python train.py --num_hidden_layers=11 --hidden_size=160 --n_experts=32 --experts_per_token=1 --d_expert=192 --d_shared_expert=0 --hidden_act="swiglu" --moe_layers=[1, 2, 3, 4, 5, 6, 7, 8, 9, 10] --router_score="sigmoid" --normalize_top_k=false --routed_scale=1.0 --balance_loss=0.0147 --balance_bias=false --scale_expert_input=true --init_std_router=0.0141 --lr_router=0.000833 --vocab_size=4096 --norm="rmsnorm" --norm_eps=1e-06 --tie_word_embeddings=true --optimizer="adamw" --learning_rate=0.0025 --beta1=0.9 --beta2=0.95 --batch_tokens=[32768, 65536, 131072, 262144] --max_seq_len=1024 --train_tokens=410800000 --max_steps=3728 --dataset="wikipedia_en"
Below are experts of layer 4 (counted from 0) of a mixture-of-experts language model. Rows are named router (the router's row for the expert), down (a neuron's output weights, with its number) and show model dimensions 0-159. Each number is 128 + 32 x the weight over its row's rms, rounded and kept within 0 to 255.
After each expert's rows: a language model's description of what the expert responds to. This comes from a sample of Wikipedia text that the model never trained on.

# expert 8
router [ 54 146 135 126 137  79 142  97 100  83 111 128  86 104 128 165 109 174 143 126 154  39 126 155 126 139 169 141 171 121 150  88 105 122 179  92 107 170 168 130 120 165 139 145 149 176 156 115 155  64 176 124 124 145 137 153 136 184 144 117  88 136 142 124 154 150 158 148  98 166 140 113 139  63 150 183 124 160 186 138 118 147 107 140 120 173 137  85 105 130 117 150 144 140 124 117  91 145 129 200  85 106 190 143 180 142  64 182  91  98 110 142 117  75 157 165 110 160  94 156 157 122 109 116 142 147 144 114 167 110 135 180 133 140  79 122  80 113  86 137  45  88  89  89 170 107 166 121 103  90 128 185  70 130 175 101 157 109 159 109]
down1 [127 105 114 142 135 126  79 140 107 128 133 223 136 131 144 223 122 131 140 104 132  97 124  94 141 103 124  86 162 102 116 153 168  88  89  85 144 114 184 123 117 120 111 107 101 173 129 143 164  97  67 121  88 101 172 167 179 178 151  94 165  88 131  95 122 178 162 127 107  99 185  87 150 123 140 118 117 111 106 195 160 141 172 129 115 148 107  94 163 137  88 102 130 126 133 102  86 189 104 115 126 126 125  80 111 161 134  76 133  81 164 130 106 105  92 151 114 164 105  99  92 192 139 123 130 102  96  82 132 146 109 123 138 181 149 111 120 164 114  84 213 129  49  96  98 102 105 147 143 119 120 135 149 164 168 133 147 183 212 153]
down2 [123 114 140 131 142  75 135  98 175 186 131 134  81 113 123 128  83 119 109 142 137 140  31 151 125  68 120 145 109 155 160  98 105 118 164 168 101 119 112 184 208 146 123 118 101 109 158 135 160 136 110  92 162  83 145  66 141 144  98  63 101 155 139 139 120 134 192 132 148  81 150  78 117 114 142 129 112 171 102  93 115 151  87 165 130 177 178 137 136 141 132 145 144 102 141 114  83 152 134 103 120 144 137 107 122 174 112 122 192 147  52 174 119  79 167 162  93 112 170  91 137  94 133 192 103 181 105  60 146 156 189 103 105 146 132 156 117 114 101  94 132 154 207 121 175 187 130 137 130 111 151 107 167 138 109 107  70 119 102 106]
down3 [199 164 138 106 112 124 136 109  87 133 120 110 129 133  99 105 117 120 143 116 118  92  85  80 204 126 156 128 150  49 130 101 116  78 145  81 166 113 123 185 125 134 124 187 114 110 100 131 141 104 190 156 177 157 162 112 168 140  96 116 110  85 130  83 116 110 140 157 134 119  95 145 194 157  76  72 100 166 173 125 147  93 198  97 132 144  98 153  86  81 126 143 166 146  87 138 124  92 106 115 129 143 132 137 113 101  75 123 142  98 162  98 113  60 131 170 104 154 112 116 113 103 150 139 123 156 132 206 140 101 125 105 140 153  89 159 123 200 105 140 109  93 230  53  91 176 141 132 127 123 160 126 166 165 169 152 111 153 122 148]
down4 [117 145 142 150 167 144  76 104  79 142  99 134 137  74 102 222 151 133  92 103 143 168 126 139 141 179  96 130 125  86 171 176 189 123 145  91 121 108 167 122 138  96 157  62 142 112  92 126 143 107 101 129 135  87 124 162 131 126 131 153 104 143 103 115 144  99 138 114 155  92 201 105 118 181  72 146 159 120  69 144 167 107 119 129 113 118 142 163  84 137 165 116 160 153 101 112  90 231  61 123 108 128  88  56 143 138  81 156 187  95 166 121  94 122 128 150 143 155 117  93  70 190 120 101  94 147 198  68 148 103 135 116 122  94 164  96 113 124 179 131 184 135 139 112 158 104 124 159 102 101  96 128 170 141 128 131 142 174 135 128]
What it handles: Numbers and commas in tables

# expert 25
router [118 151 167 155 142 112  96 148  86  97 130 104 114 159 164 140  71 162 129 159  43 116  85 150 122 114 162 135 142 112 173 100 129 159  71  86 132 130 173 124 140 112 150  75  93 105 122  52 117 133 173 114 115 101 156 161  67 187 117 127  87 113 123 111 183 132 127 136 120 128  44  91 136 134 156 202 139 126 143 128 130 105  93 125  75 131 142 189 124  99 113 150 141  97 130 136 177 122 169 151 139 111 119 118 168  69 100 128 122 131 126 148 103 144 121 117 126 182 148 151 187 130 179 121 135 206 144 160 116  89  90 192 133 102  86 128  77 151 110 140 119  93 205 128 166 121 147  92  79  88 215 166  92 129 132 103 163 131 140 122]
down0 [135 100 118  82 115 107 165 111 154 137 183 126 161 132 141 111  77 114 134  88 156  78 211 143 110 122 207 148 113 134 134 205  62 162 159 148 151 126 152 147  80 100 180 120  86 139 125 135 106 165  66  76 163 147 114  90  93 163 105 135 152 136 128 143 168  80 132 136 155 139 117 124 153 109 180 120 164  95 139 157 122  98 126 112 134 142 138 178 199 107 116 157  97 113 143 203 129 132 112  77 149  96 136  94 137 139 161 125  89  90 151  84 113 104  45  75 153 130 149 121 159 126  99 115 133 195  79 138 111 122 116 108  76 128 142 123 127 101 105 113 152 176 151 148 132  70  69 119  81 127 177 177 173 157 114  76 142 131 171 105]
down1 [174 100 154  96 144 120 133 123 199 118 140 108  79 143 199 106 126 146 144  46 200 175 124 195 134 141 115  97 123 143 104  86 124 162 113 150  97 168 160  52 135  90 105 137  95 147 147 152 170 111  62 145 163 147 184 160 112 145  72 108 126 152 126  97 149 110 120 155 129 118 148  99 104  57 125 150  97 145 153  93  75  81  32 162 121  81 135 114 120  86  95 167 190 103 167 147 113 161 113  86  81 100 125 145 116  79 100 149 130 111 115 113  84 144 167  89 116 142 139 122  82 160 145  94 148 127  84 138 152 116 117 121 136 115 150 159 112 139 129 170 206 132  97 129 156 128 136 107 135 144 121 147 188 165 129 127 134 147 189 119]
down2 [118 147 146 150  72 112 137 178 109  94 112 106 128 127 173 151 139 122  90 129 165  88 144 113 149 113  90 129  98  90  93 145 130 160 114 122 181 166 111 136 106 118 165 147 128 115  91 179  81 246 112 109 138 186  88 165 131 129 122 201 138 169  88 122 168 111  99  65 156 130  97 110 117 135 119 178 121 132 137  89 176  66 117 141 144 123 199 158  96 162  99  90 190 143 174 161  50  97 139  89 123 137 125 107 141 129 148 109 158 146 125  79 125  95 138 109 119 106 150  71 130 105 134 141 192 139 152 133 120 187 138 141 133 164 101 123 124  77 156  65 186 111 147 115 143 125 145 118 156 162 131 150  75 146 109  61 133 148 101  63]
down3 [146  87 158 189 165 142 144 220 166  68 127  61 102 127  72  99 153 133 111 115 141 135  82  60 143 118 157 135 111 128 125 194 133 151 118 128  64 125 118 161 145 131 174 108 131 119  84 179 117 123 198 147 119 105 122 122 106  86  72 127 122  74  94 105 127 106 157 205 130 128 130 114 135 211 119 135 149 159 128 153 104 106  84 118 148 136  65 106 158 138 109 112 145 151 143 127  98 106 105  43 177 173 132 121 104 167  65 144 137 179 121 131 120 159 157  92 167 130 128 137 113 183 130 107 170 135  46 142 141  93 146  95 159 140 125 117  88 130  93 104 118 121 158 101  99 161 150 140  75 147 112 149 110 151  74 169 132 117 155 130]
What it handles: Latinate word stems

# expert 1
router [ 96 169  99 196 121 112 117  80 102 123 135 109 171 115 159 165 126 172 130 108  53  84 164  79 108 116 101 177 157 187 150  64 135 127  97  88 117 141 129 100 173 138  90 109 209 106  76 104 130 110 130 122 154 135 133 146 100 114 148 158 134 158 114 182 158 150  80 121 112 135 102  74 137  75 166 206 119 104 148 122 101 111 113 136  84  90 128 110 132 155 112 125 162 122 152 102 190 135 135 161  98 126 161  89 156 152  73 110 111 108  86 169 145  93 119  59 193 130  96 154 188 147  96 155  95 181 150 147 132 106 134 106 161 133  87 102 115 153  75 124  97 109 171 138 135 192 103 102 116  90 148 169  98  88 152 131 122  92 153 178]
down28 [143 119 165  94 113 107  79 125 148 151 112  89  91 189  86  97 124  90 104 136 110  91 112 138  68  91 146 156 145 166 112 159 114  99 156 140 148 122 158 130 153 175  90 130  88 121 133  96 171 127 118 116 157 154 139 120 112 149 143 112  30 161 155 121 143 126  82 124  67 169 118 148 150  90 164 142 166 182 115 128 140 112 173 150 157 126 140  94 145 113  68 119 129 162 104 100 144 124 139 148 194 143  86  64 135 130 171 130 100 112 115  89 161 129 128  95 170 141  66 155  99 101 142 196 142 164 150 187 160 116  93 117 138 103  79  93 143 170  76 145 131 100 158 157  59 169  80 171  87  64 189 128 114 163 169  93 157 107 159 171]
down29 [188 188 173  81 126 123  93  99 106  97  99 107 142 190 136 153  92  95  86 165 178 169 136 141 150 132 133 115 100  93 114 114  84 126 160 114 125  66  88 133  67 120 132 159 105 108  98  97 187  88 106 122 134 178 164 142 104 128 179 123  87 188 118 141 144 146 115 151 120 123 197 143 166  93 110 110 197 137  83 134 136 135 172 147  62  97 175  81 168 107 128  92 181  73 123  76 141 164 153 148 141 145 121 155 134 109 169  90 101  91 124 139 122 167 114 162 163  94 140 143 122 126  46 148 128 158 138  87 192 103 115 123 103 145 131 188 113 146  61 135  85 136 115  76 130  99 106 110 165 191 116 171 125 108 109 140 144 126 114 124]
down30 [ 96 181 114  59  98 178 108 169 151 109 158 159 154 189 127 119 131  88 129  85 132 132 132 153 123 106  90 148 119 132 101  93 120 130 140 138 144 139 112  76 137  59  99  85  90 140 141 120 131 191 175 168 141 157  84 131 157 117 103  88 115 126 107 124  95 149 126 175 119 145 174  91 169 113 140  60 174 162 157 103 154 124 113 124  82 119 110 173 133  69 143 129 101  90 223 174  87  95 117 180 165 134 142 176 163 155 143 108 144 152 115 135 119 155 118  85 123  91 180 164 106 134 126 112 107 158 141 104  96 139 143 124 122 167 106 161 167 122 166 172 138 165  85  88 117  82 135  97 161 141 171 104  30 132  40  96 118 131  96 127]
down31 [ 71 157 122 143 155 195 137 101 164 153  73  95 142 118 215 140 155 117 103 131 129  85 115 157 181  96 134 159 140 162  96 122  97 140 155  71 124  74 156 164 153  97 108  86 136 136 107  89 141 153 137 138 196 103 122 103 119 149 116 102  57 123 116 111 158 126 133 136 122 112 166 152 103 137  96 179  99 162 117 170 100  94  92 148 144 186 123 112 112  57 125  91  89  28 155 160 147 102  94 126 123 156 147 168 167 156 100  87  85 147 144 145  87 133 148 127 127 187 177 151  97  92  93 185 160 129 131  89 162 129 137 136 144  89  86  96 116 139 154 150 153 133 164 160  82  97 113 152 127  90 186 177  74 157 132 157 160 107 143  91]
What it handles: Name and word fragments

# expert 13
router [ 78 207 134 166  92  98 154  62 115 100 127 124 168 129 147 180 114 159 144 154  93 112 125 116 109 151 123 128 159  86 137 126 163 126  78  95  92  63 138 151 137 137 122 141 101 141 137 104 121 105 135 123 122 127 113 174  74 145 191 149 113 165  91 168 131 131 134 159  89  74 108 130 156 121  87 173 135 187 137 126 141 130 125 100  61 136 112  90  66 123  98 135 110  82 125 129 191 146 134 163 137  58 184 166 122 166  68 126  90 117  80  99 105 136 159 116 121 152 103 165 134 128 163 114 119 107 112 116 168 104 176 140 176 132 104 103  72 150  95 156 115  77 180 148 106 124 129 145  25  97 172 121 114 167 179 108 164 189 132  88]
down0 [118 112 142  87 139  67 120  84 133 103 179 155 110 153 199 149 143 106 114 148 158 174 205 149  98 124 144 177  91  53 173 136 117 156 129 150 114 112  63 188 144 143  92 109 145 179  75 133 152 175  97 144 138 108 125 101 130 154 103 157  64 124 104 143 137 128 105 114 123 186  91 138  83 131 158  84 130 149  97 149  66 115 142  96 143 122 119 139 138 137 141 133 161 128 104 136 114  92 159 109 148 112 132 128 137  64 170 129 104 181 116 122 174 119 113 186 143  77  97 161  93 142 145  94 111 167 160  80 116  92 164 177  62 137  71 111 196  75 170 133 176 112  77 118 154 123 104  94 123 103 134 153 178  81 142 166 138 114  86 137]
down1 [163 121 105 219 147 130 163 156 165  97  89 131 139 105 125 150 110 141  86 150 104 170 141  97 130 171 141 110 105 149 113 103 193 147  93 120 147 109 104 158  43 111 138 158 196 172 122 139 141 135  84 165  66  89 161 114 133 169  62  59 101 105 111 155 127 133  39 178 140 102 150 108 117  81 143 114 148  95 180 128 122 125 165 161 108 133 161 153 155  68 171 149 113 150 155  94 125 156 133 151 112 178 109 126  95 143 125 173  98  66 121 117 126 146  79 157  92  87 137 130 132 136 123 167 201 105  82 136 144  48 110 136 150 142  88 106 146 165  79 133 118 144 135 153 141 121 111 131 108  65 138 121  68 175 111 136 118 142 163 132]
down2 [123 106 107 168 145  20 107  80 111 150 163 125 143 108 191 165  95  93 115  70  97 156 141 129 147 164 117 117 174  97  93 146 164  78 104 117 112 102 147 114  77 130  96 183 128 105 114 117 131 158 133 178  80 115 127 131 149 117  33 136 131 134 123 147 146 123 139  93 132 151  99 114 115  82 154 153  84 131 133  80  94 161 127 157 160 169 150 127 141 160 116 129  83 165 119 180 130 180  52 110  94 171 162 119 149 122 108 201  88 166 111 105 101 191  89  95 127 114 162 177 137 173  99 122 125 152 169 141 115 141  89 167 169 151 137 146 101 111  68 148 136 166 110 118 170 133 158 124 119  85  89 140 153 212 133 159 120 149 170 117]
down3 [145  74 115 138 137 147  81 109  74 122 102 138 124 201  76  52 133 179  95 101  72 135 109  68 132 107 128  51 149 119 119 125 165 129 153 105 114 161 122 136  93 104 154 125  78 104 146 129 138 109 161  79 163 153 110 161  45  85 133 131 124 143 132 135 142 140 175 126 110 115 126 151 118  88 178 139 182 115 136 149 103 183  68 112 153 112 143 160 118 116 103 116 137 133 163 156 109 110  80 145 100 109 163 119 116 149 125 189 205 110 118 178  99 112 193  90 144 142 125  99 179 158 144 126  87 147  85 182 153 121 147 121 131 125 158 116 208 155 121 149 100 100 197 144  76 165 102 149 168 119  78 113 169 171 156  90  88 132 139 137]
What it handles: Digits in references

# expert 23
router [ 78 159 132 119 120 123 103  82 155  77 113 160 209 112 123 144 136 194 187 160 105 102  83 109  90 138 160 181 168 140 153  93 104 110 171 128  83 120 120 100  85 148 127 161 112 101 141 135 173 134 165  90 100 128 153 144  98 159 152 135 117 170 149 168 186 134  83 184 144 129 107 122 120 104 146 165 115 165 146  98  90 120 123 159  74 148 169  82 161  75  85 140 153 154 158 105 168  94 169 195 111 101 171 137 133 118 110 167 118 148 126 125 115  87 142  42 156 127 112 146 139 126 100 137 101 158 113  85 157 108 162 144 135 150 160  78 100 155  97  97  66 135 133  89 106 153 144  88  98  71 204 150  82 148 111  73 181 153 110 137]
down0 [110 114 150 117 103 153 134  96 160 128 182 112 114  95 125  99 174 111 168 124 137 115 184 102  94 180 148 177 153 144 172  74  78 173 163 160 102  90  60 128  97 142 123 121  99 144 145 164 166 113 123  91 136 121 119 130 126 132 182  99 164 128 144 121 138  89 105 172  87 139 126  80  94 120 152 137 121  83 104 147 130 155  84  92  86  71  96  74 216 115 116 151 165 115  93 167 177 184 147 177 126 167 101 149 159  93 126 143 114 146  92  95 151 150 149  56 223 148  91 108  95 151 153 142 138 128 118  73 100 132  60 127 138 107  77 103 160 143 114 130 159 129  41 108 179 127 127 123 159 119 116 106 142 164 167 116 132 103 150 151]
down1 [106 109 155 147 143 157 126 136 136 152  70 121 134 172  90  88 101 136 183 144 167 157 106 150  50 162 104 175 104 169 191 105 137 122 174 124 118 164  87 142 140 142 142 130 184 175 142 122 114 106 185  67  94 129 138 103 183  98 162  83 141 152 152  90 115 158 139 165 101 125 121 170 107  92  84 119 154 126 111  88 113  89 131 187  49  77  71  97 153  94  79 124  95 134 102 146 114 127  82 142 117 165 201 147 125  91  99 149 171 143 195 121 143 150 113 139 139 167 138 154 117 135 115 177 102 183 136  94  84 114 156 143 122 128 196  96 127 163 106 118 178 144 153 107  68  89 141 101 153 120 120 109  53 143 110 137 138  95 142  92]
down2 [109 122 171  83 108 132 118 170  48 143 132 169 144 122 153 114 162 128 158 149  96 114  89 151 119 152 178  89 149 137 116 204 161 146 169 116  61 125 116 107 173 115 127 165 159 119 126 174 108 149 129 122 160 112 159 128  91 192 138 134 113  99 129  67 124 167 187  85 160 143 144 113 123 102 122 123 156 192  49 131  92 139  84 135 106 196 200 136  87  72 172 155  99 105 161  70 124 128 122 113 112 119 114  75 122 102 104 105 170  93 179 168 151 139 121 121  86 152 105  98  69 114 126 105 106 155 122 111 120 105 126  99 112 164 145  94 166 113 139 108  82 125 216 139 133 108  97 144 113 131  95 108 118 168 160 155 149 196  73 151]
down3 [166 149  92  77 138 136 108 138 144 190 138 172 138 177  75 181 131 133 158 122 148 104 129 102 103 109 119  95 128 126 167 120  63 118 151 183 144 104 158 117 110 168 122 123 107 174 105 144 123 123 157 114 106  88 105  89 144 130 163 154 134 100 122 126  90 121 118 138  84 139 117 165 130  96 114 212  73 103 166 106  48 137 122 105  93 136 175  57 169 121  43 170 171  59 165 168 169 105 105 103 128 149 148 105 139 138 157 144 112 123  96 113 100  76  96  84 127 157 132 156 109 144  92 137 139 144 137 127 152 139 120 136 164 170  77 118  74 113 142 157 170  97 193 161  93 172 175 182 133 102 191 142 101 117 169  68  96 131 147  98]
What it handles: Of and adjective endings

# expert 17
router [106 186 156 168 112  91 106  75 113 121  92 133 157 130 165 109 144 182 167  89 126 151  73  86  96 147 122 129 203 131 149  27 108 168 121  98  79 138 108 117 163 150 116 106 133  60 100  75  94  87 127  65 133 147 137 156  83 125 146 162  85 169 142 138 135 114 143 144  97 156 149  92 124  97 170 193 140 135 188 125 132 111 169 122 101  90 178 116 112 145  98 118 156 144 125  89 128  97 159 165  51 129 148 127 145 135 119 199  92 140 110 111  97  99 147 157 130 143 126 171 118 139 126  86 154 161 157  89 157  98 116 120 136 112 115 148 126 154  36 133 106  94 175 100 163 125 129  82  69 121 159 166 129 117 184 129 111 117 101 179]
down1 [113 129 148  84 192 145 135 104 172  98 110  86 124 166 201  86 150 149 101 118  91 158 166 168 189 129 162 180 143 127  78 107 111 162 110 177  89 151 105 122 139 134 125 142 108 154 166 105 136 157 124 143 172 101 122 150  70  94  62  92 124 156 151  50 143 106 114 176 108 132  75 160 190 145 170 108 108 138  85  95  75 126 116 189 112 162  86  92 135 122 142 168 111 115 154 165  77 162 146 163 161  94 123 142 133 134 166 119 113 164 120 165 103 110 107 192 139  87  90 149 118 105  78 160 132 100 163 163 164 122 146 137 108 147  76 122 134  72 190 163 133 113  84 134  87 117  78 119 113 126 122 158  80 175  71  95 111 101 134 124]
down2 [106  94 150 123 138 119 118 116 120 176 172  60 107 167 188 120 105  60  66 125  84 157 128  85 148 100  88 138 220 146 111 158 122 122 110 113 139 131 132 105 129 152 125 142 111 132 128  98 172 115 139 113 165 109 119 113 105 134 141 113 161  67 179 148  90 140  86 121 126 168 116 117 183 128 106 199 124  92 153 125 128 115 128 142 104 117 115 174 166 103 106 115 112  91 142 137  80 164 201 162 148 105  89 175 156 135 131 105  85 155 147 178 140  78 114 114 119 164 122 110 169 122  10  69 116  66 159 190 165 156 156  75 108 152 143 126  92 132 155 183 131 182 111 103  94 140 127 148 136 150  95 161 110  91 145 146 155 157 153  97]
down3 [ 72 141 108 111 128 106 143 117 153 138 150 101 124 114 110 135 110 143 199 105 104 129 168  88 145 108 136 125 112 118 143 113 161 109 194 112 153 160 176  92 158 110 137 141  65 188 209 175 135  75 151  97  53 124 151 189  83 102 152 107 185  70 138 108 115 103 107 150 117 105 113  91 132 146 129 145 196  81  81 132 177  93 161 104 120 130 140 120 134  86 127  81 123 161  64 104 117 156 117 130 159  52 119 144  85  75 148 111 127 146  93 124 146 149 145 122 152 157 115 145 114 151 159 170 152 147 102  82  80 161 104 156  90 130 168 181 122 138 125 152 154  98  70 113 125  82 138 124 182 130 165 114 221 150 118  76 114 166 115 135]
down4 [112 184 147 117 123 104 171  95 165 150 178 127 144 116  98 134 161  83  86  90 105 108 173 102 158 116 100 100  81 157 133 139  93 122 118 130 143 136 117 136 121 121 143 189 133 154 114 177 120 134 169 125 146  85 138 130 151 144  94 127  89  86  86  92  89 102  95 226 104 111  75 158 174 145 187 151 124  95 176 162  89 136 144  65 110 125  69 143 169  86  67 127 178 130 100 148 145  93  97  66 119 134 113  92  88 118  96 102 100 158 158 150 189 140 127  75 115 147  95 117 146 169 151 137 156 122 122  60 117 163 131 115 205 183  85 138 185 101 128 156 138  83 122 121 187 132 113 135 117 114 189 165 138 119 156 111 155  82 124 154]
What it handles: Year digits and centuries

# expert 0
router [ 43 134 186 150 144 130 136  57 138  88 102 126 142 162 135 203  82 184 111 102 105 130 130 100 123 117 134 144 150 119 152 126 114 136 110  56 150 134 151  98 122 117 100 133 148 128  97  92  86  86 175 135 119 154 176 179  79 114 129 155 100 184  86 160  86 131  80 129 123 127 111 118 158 119 166 214 120 141 186 110 144 146 142 137 109  98 136 117 115 116  82 101 157 113 120  86 130 123 131 174  79 119 159 169 146  74 134 145  61 170 156 125 128  92 122 136 131 181 127 177 162 114 137 118 146 138 125 103 116 139 157 163 171 111  98 138 111 116  53 163  90  64 163  94 169 156 138 131  83  59 164 164 139 103 179  83 166 169 101 118]
down1 [126 150 188 111  69  86  69 134 154  96 131  87 134 130 128 159 128  89  81 207  42 119 119 161  73 177 110 142 145 151 177 118  85 119 127 149 130 113  95 153 103 156 161  94 126  87 169 100 130  90 143  99 161  81 111 106 138 139  96 111 137 126 154 122 121  79 121 100 129 115  69 127 174 142 120 159 167 184  83  95 137  66 117 177 218 182 129 169  99 165 160 123 105 128 140 121  99 132 143 159 135 103 100 157 119 143 166 142 162  91 154 191 106  88 170  84 127  97 146 135 200 167 128 131 118  82 121 114 150 188 133  93  90 136  92 129 154 121 138 170 180 158 131 101 160 112 133 146 153  84 125 159 123  81 153 115  77 159 137 128]
down2 [ 82 142  93 102 113 161  87 129 131 126  80 128 108 100 136 159 109 123 195  36 116 118 118 105 160 137 149 122  78 104 100 147 169  90 127 148 171 119  77 125 126 104 118 168 118 134 134 169 160  80  96 141 111 203 117  91  70 141 181 151 109  71 112  90 115 145 158 129 148 108 164 162 143 118 120  87 104 139  97 104 182 117 169 141  92  81 150  89 180 166 124 135 162 168 134 124 130 170  98  75 171 111 168 150 151 140 135 116  35 149 161 113 109 102 146  97 139 161  99 108  75 106 127 124 153 142 148 157 128  73  69  79 129  96 121 148 132 132 130  90 140  80 171 126 163 149 149 150 148 165 137 164 168 147 194 184 144 157 119 203]
down3 [118 158 138 147  85  85 212  93 153 113 169 144 171  76 119 121 126 144 167  65  51 155 156  97 109  73 130 107  72 107 149 120 126 125 113 151  70  90 100 138 134 117 107 195 116 155 101 142 167 148 116 135  76 192 136 177 135 106 102 168 126 164 139 114  86 157 122 129 143 135 118 128 113 113 101 115 133 143 149  96 124 125 173  94 146 104 179  69 143  85 147 161 126 117 154 150 102 135 130  59 153 122 133 123  97  75 176 112 142 145 125  77 106  65 219 165 138 182 126 155 177  96 123 168 157 112 148 112  98 131 116 105 120 134  70 167 152 153 130 140 113 156 170  95 148 141  72 151  88 191 108 111 180 125 134  91 182 111 123 101]
down4 [ 77 162 134 126 140 154  58 145 140 109 147 130 104 162 128  57 124  69  91 171 100 134  73 167 105 153 163 130 131 135  46 122 105 119  60 117 157 108 187 126 141 150 132 128 108 137 128  96 149 163 151 118 137  68 137  99  73 163 185  97 190  81 147 149 126  85 161  97 159  94 134 152 114 115 153 203 132 160 102 143 166 140 112 182 104 154  90 180 130 153  87 161 110 142  62 139 119  99 172 126 121 153 134  68 160 176 154  49 120 118 104 153 109 163  90 128 137 131  96 123 154 117 173 164 105 115 161 150 186 117 127  95 136 126 122  68 126 125 159 133 163 150 142 113 144 156 145 108 126 172 148 146  32 135 148 128 133 156  98 144]
What it handles: Indefinite articles, digits

# expert 21
router [ 90 184 113 155 146  79 111 116 105  99 145 184 179 126 111 141 145 163 133 129  64  77  86  77  82 119 127  90 177 145 132 116  80 100 116  96 132 163 151 130 144 126 113 163 140 129 196  82 165  85 143 120 152 125 155 135 125 133 225 105  81 135 118 168 147 125 111 143 112 154  81  84 100 138 149 143 129 186 170 103  90 139 125 134  80 162 158 128 154 125 135 177 113 147 149 125 154 110 163 146 146 100 107  84 151 159 108 157 118 123  67 152 119 137 168 103 122 151 113 120 161 118 124  96  52 146 138 133 187 127  71 200 127  63 108  57 103 148  70  80  94 166 155 106 118 156 140 105  94 112 193 171 111 124  99 122 129  89 175 153]
down1 [132 112 150 114 132  86 130 216 164 137 135 154 104 137 104 162 171 124 112 161 131 105 113 117 152 143 118 177 141 193 142 124 183 152 132 133  82 169 132 138  91  68 138  70  95 155  91  82 165  69 110  94 108 101 164 145 130 134 139  88 116 128  88 131 103 142 119 196 151 130  98  70  67 139 168  68 114  77 155  94 112 163 123 143 138 121 169  94 188 101 141 163 145 124 150 199  83 112 184 136 118 129  81 144  86 115 129 119 109  82 130 182 145 107  81 112 175 139 167 121 143 177 114  94 121  93  89 110 145 213 145 144 136 191 167 144 122  95  99 144 160 132 104 118 168 135  82  91 184 159 102  75 112 109 129  93 113 153 126 143]
down2 [159 147  91 107 157 140 155 188 106 155 125 114 125 147 110 127  65 180 108 132 119  91  98 104 122 140 180  54 132 135 110 135 146  94  62  80 145 133 131 144  83 116  83 147 140 157 127 154 133  42 114 149 127 160 103 125 131 130  67 110 150  93 102 132 144 169 135 109 177 125 146 124  95 120 152 201 137 145 123 117 154 141  83 155 202  89 175 105 103 217 126 154 102 164  75  92 123 104 174  91  94 178 165 123 158 117 128  90 132 169 126 141 121 123 135 119 107 181  89 178 127 147 109 139  87 154 187 178 102 118  50 128 111 115 156 162  76 152  88 147 121 129 152  52 124 105 144 130 156 122 169 180 166  93 112 106 128 142 162 153]
down3 [ 96  86 139 148 135 104 140 129  53 160 149 163 140 148 129 151 102  95 129  83 110 104  60 136 110  96 137 129  48  97  90 172 146 124 133 120 136 122 121 117 115 128 100 119 151 109 153 152 127  85 166 189 146 166 155 114 128 111 106 151 155  58 122 106  96  96 138 133 101 114 135 102 190  86 146  98 129 124 127  82  53 138 113 210 144 140 174 118  97 202 125 121  96 156 155 200 178 132  90 111 129 172 191 159 104  72 102 124 161 123 128  75 143 141  95 135 137 101 165  90 125 168 118 192 126 100 127 115 172 100 138 140  94 172 142 199  87 136 104 133 172 200 157 126 139 144  81 105 174  97 140 107 183  92 126 121 161 135 140 124]
down4 [135 143 105 106 129 172 108 136 146 137 148 141 144 116 135 122  74  92 132 115  99 156 149 138 129 112 109  91 155 137 110 143 123 100 134 180 193 133 145  71  96 178  98 159  86 141 176 132 131 131 120 112 133 146 106  98 105 106  91  77 130 101 122  88 151  42 174 201  70 128  67  77 177 165 183 173 101  95 197 164  80 167 108 137 137 184  90 134  82 122 111 151  73 121 102 143 111 164 145 110 131 136  99 107 164 171 133 150 174  98 162 143 116 154 140  95 110 145 155 119 129 143  68 161  89 118  73 108 147  86  84 103  71 135  84 132 175 195 136 156 124 155 154 104 146 179 168 127 145  77 140 143 168 185 103 156 107  98 161 126]
What it handles: Year digits after 20